Experts of a small language model.
Size: width 192, 27.4M parameters.
Experts: 48 experts in each of 15 layers, 64 GELU neurons an expert, 4 picks a token, a softmax router, a shared expert of 128 neurons.
Training: 203M tokens, 6208 steps.
Below are experts of layer 9 (counted from 0) of a mixture-of-experts language model. Rows are named router (the router's row for the expert) and show model dimensions 0-191. Each number is 128 + 32 x the weight over its row's rms, rounded and kept within 0 to 255.
After each expert's rows: "comes after" lists some tokens at least twice as common just before its tokens as in all text. This comes from a sample of Wikipedia text that the model never trained on. Tokens count by the router's weight.

# expert 8
router [ 62 126 107 106  65  76 111 178 118 166  98 195 147 119  75  64 143  87 126 142 102 130  77 114 167 134 117 201 133 128 152 132 160 115  99 118 122 132 133  74 104  87 134 178 143 130 124  84  91 173 111 155 108 160 136 102 154 151  75 121  99 143  97 144 161 101 140 146 104 162 131  74 104 103 103 166 155 120 174 127 115 117 126 168  88 146 176 154 172 158 172 172 166 134  48 127  66 144 123 132  56  63 126 124 211 189 125 140 129  97 111 117  88  99  97 149 135 110 136 107 103 150 128 109 119 121 124 154 110  95 189  95 156 132  99 120 151 105 113 130  95 113 152 154 115 119 104  79 142 140 118 161 117 138 216 188  86 158 135 167 125 186 172  87 152 106 146 164 161 149 130 104  87 150 142 120 167 118 110 155 135  86 173 168 133 153 128 156 171 154  97 177]
comes after: "\n", "-", "|", " served", "==", " Player"

# expert 37
router [124 157 139 130 151 108 126 136 108 149  97 145 165 162 160 109 159  80 132 117 111 124  57 168 119 133 165 109 133 140  78 186 208 160  97 120 139 179 164 126 143 140 186 155 127 140 112  96 162 136 122 147  92 160  84 111 118 140 190 181 161  91 110 133 164 150  91 125 127 149 107  75 157  63 118 130 133  80 107 125 107 148 145 117 103 140 146 111 119 153 111 101 124 102 102 118 162 155 116 122  82 123  68 106 139 158 103 105 109 170 202 137  41  74  78 190 130 158 151  99  94 112 141 164  97  63 121 116 137  83 167 209 181  95 159  76 106  38  84 109 156  70  78  63 106 137 135 131 120  84 107 127 118 135 153 128 189 142 135 165 129 144 167 120 134 130 129 131 143  87 101 109 166 148 115 120 161 130 133 127  67 160 122  81 149 113 144 159 190 121 115 138]
comes after: " of", " at", " in", "'", " for", " to"

# expert 45
router [114 153 116 126 146 118  69 132 103 140  87 133 172  64 138 132 157 130 152 114 126  80 111 100 106 173 143 168 129 115 133 161 173 159  88 111 124 148 166 119 116 131 150 117 138 169 105 119 113 172 102 125 115  89 124 111 142 125  80 164  95 114  92 154 134 119 107 109  99 114  79  97 133  84  91 167 160 100  93  71  76 122 103 103 171 165 164  98 125 180 134 128 123 142  56 137 133 148  63 177 101 103 134  80 106 182 104 157 122 118 115 142 169 143 102 188 205  63 106  92 110 175  81  92 140  98 139 155 222 103 133  72 197 160 127 129 125  86  89 120 151 105 113 100 139 184 151 144 127 113 146 154  95 139  97 180 135 166 148 135 111 116 171  86 173  82 156 149  50 127 185  45 146 102 113 168 111 182 104 153 117 120 115 100 166 152 103 172 130 137 130 142]
comes after: "\n", " as", " was", " by", " Born", " ("

# expert 43
router [ 84 132 150 107 124 108  93 141  75 170 127 160  83 104 148  90 190  87 136 112 158 148  73 136  68 188 133 120 150  66 143 164 171  84 110  90 127 132 123 108 125 161 161 113 137 133 121  77 134 131 123 119 113 102 168 137 146 123 117 200 164 104  53 151 139 163 140 164 114 130 147  91 104 107 146 121 140  88 158 136 162 164  46 134 131 166 140 129 111 164 119 129 124 175 111 117 165 180  43 143 107 132  98 145  64 146  91  94 134 131 122 117 169  69  92 146 152 156 110  74  75 162 185 150 125  86 170 105 141 134 131 142 138 175 172 139 137 130 109 116 150 161  98 107 150  98 110 206 150 183 167 159 103 117 172 113 163 114 149 136 136 183 171 109 144 120 149 119 141  87 142 134 163 182 186 165  99  93 130 131 145 124 153  94 152 191 121 132  34 125  91 161]
comes after: "\n", " |", " is", "|", ")", " 0"

# expert 21
router [159 174 116 110 133 146 116  81 120  91 117 170 156 170 155  76 167 170 179 165 191 118 133 160 146  88 159 166  72 137 157 152  84 115 164 170 152 110 159  97 120 142 117 141 136  48 155 142 149 130 133 104  83 109 141 110  82  86 143 111 144 123  72  90  94 119 144 171  85  95 131 142 133 180 103 147 130  88 107  65 135 148 138 177 147  88 186 139 114  76 127 168 136 105 104  99 111 122 123  96  83 118 110 122 124 131 141 131 128 139  91 154  77 158 164  77 197 217  77 180  60 128 107  97 142 118 121 194  96 148 162 129 119 133 118 164 173 120 150 126 124 114 120 149 104 167  84 134 149 108 139 153 165 178 155 162 110  77  68 107 160 114  99 164  86 164 156  76  66  85 113 123 141 161 134  95 164  98 108 148 152 119 107 209 144 103 131  93 135 116 151 133]
comes after: " the", " a", "==", " The", " his", " first"

# expert 26
router [120 191 114 126 123  94 133 101 131 107 136  73 174 149 173 120 155 139 152  94 122 148 148 122 168 153 134  89 172 129 128 132 175 139  92  95  99 109 116 134 109 145 136 163 107 138 117 107 105  88 148  69 121 160 147 137 130 155  74 171 147 130 165 137 134 132 107  74  80 160 106 155 120 123  85 104  94 203 132 106  85  92 140 147 117 116  97 112 203 131 149 135 101 148 162 134 176 114 181 151 119 143 150 140  65 174  94 141 162 127  93 118 148  93 122 136 126 108 160 177 115 164 138  82  58 132  79 109 123 209 149  85 181 108 159 138 174 109  72 175 130 142 105 106 154 144 122 168 124 163  74 137 110 115 145 176  94 134  46  66 110 137  96  69 101 104 165 116 118  81  97  99 171  96 120 225 103 192 133 150 106  91 135  88 100 191 138 110 133 155 139  97]
comes after: " (", "-", " \"", ":", " by", ";"

# expert 44
router [126 114 144 131  66 127 129 151  99 129 108 139 169 131 135 134  84  95 146 161  85 118 168  80 151 157  90 126 168 147 137 129  94 137 105 122 117 161 104 101 117  77 100 109 155 169 111 104 116  96  89 177  87  85 159 140 142 150 172 109 141 110 154 136 109 130 135  83 103 139 124 146 112 144  96  68 121 158 139 184 134 129 220 139 122 149  87 154 128  96 145 160 142 150 159 130 136 171 180  77 168 178 153  75 165 146 181  98  84 117 122 148 106  82 113 126 107 127 111 112  81 138 150 136 136 123  60  93 109  83 135 205 127 118 182 157 155 124  80 180 156 156 187 161 163  81 151  61  73 156  58 166 109 126 125 169  91 142  73 127 124 137  90  89  98 105 130 132 203 128 135 185 132 146 117 123 153 202 120 111 203  93 140  90  70 119  89 144 161 125 128 122]
comes after: "\n", " \"", "\"", ":", " —", " that"

# expert 24
router [116 117 120 113 136 110 153 136 105 137 124 118 126 117 178 127 174  59  93  65 116 108 127 135 125 128 118 129 165 107 128 182 186 101 114 115 108 111 170 118  94  43 158 145 162 123 135 106  89 137 129 119 154 117 101 146 153 114  61 155  99 113 111 153 106 116 185 144 133 191 104  86 117 108 166  55 124 201 145 117 115 154 125 136  91 169 156 128 158 136 116 123 102 119  34 143 174 152  71 132  98  86 101 100 125 173  58 175 115  99  74  93 190 149 126 161 112  67 107 124 172  79 104 149 109 145 158 105 110 126 109  60 160 161 180 137 136 163 205 127 106  78 162  74 134 104 154 161 104 185 171 107 137 140 170 139 125 167 112  73 152 162 115  69 126 116 116 108 152 134 146 155 128 144 127 171  96 123 136 155 142 117 150 124 150 126 101 194 196 106 141 123]
comes after: "\n", " al", " Al", " Candidate", " co", " non"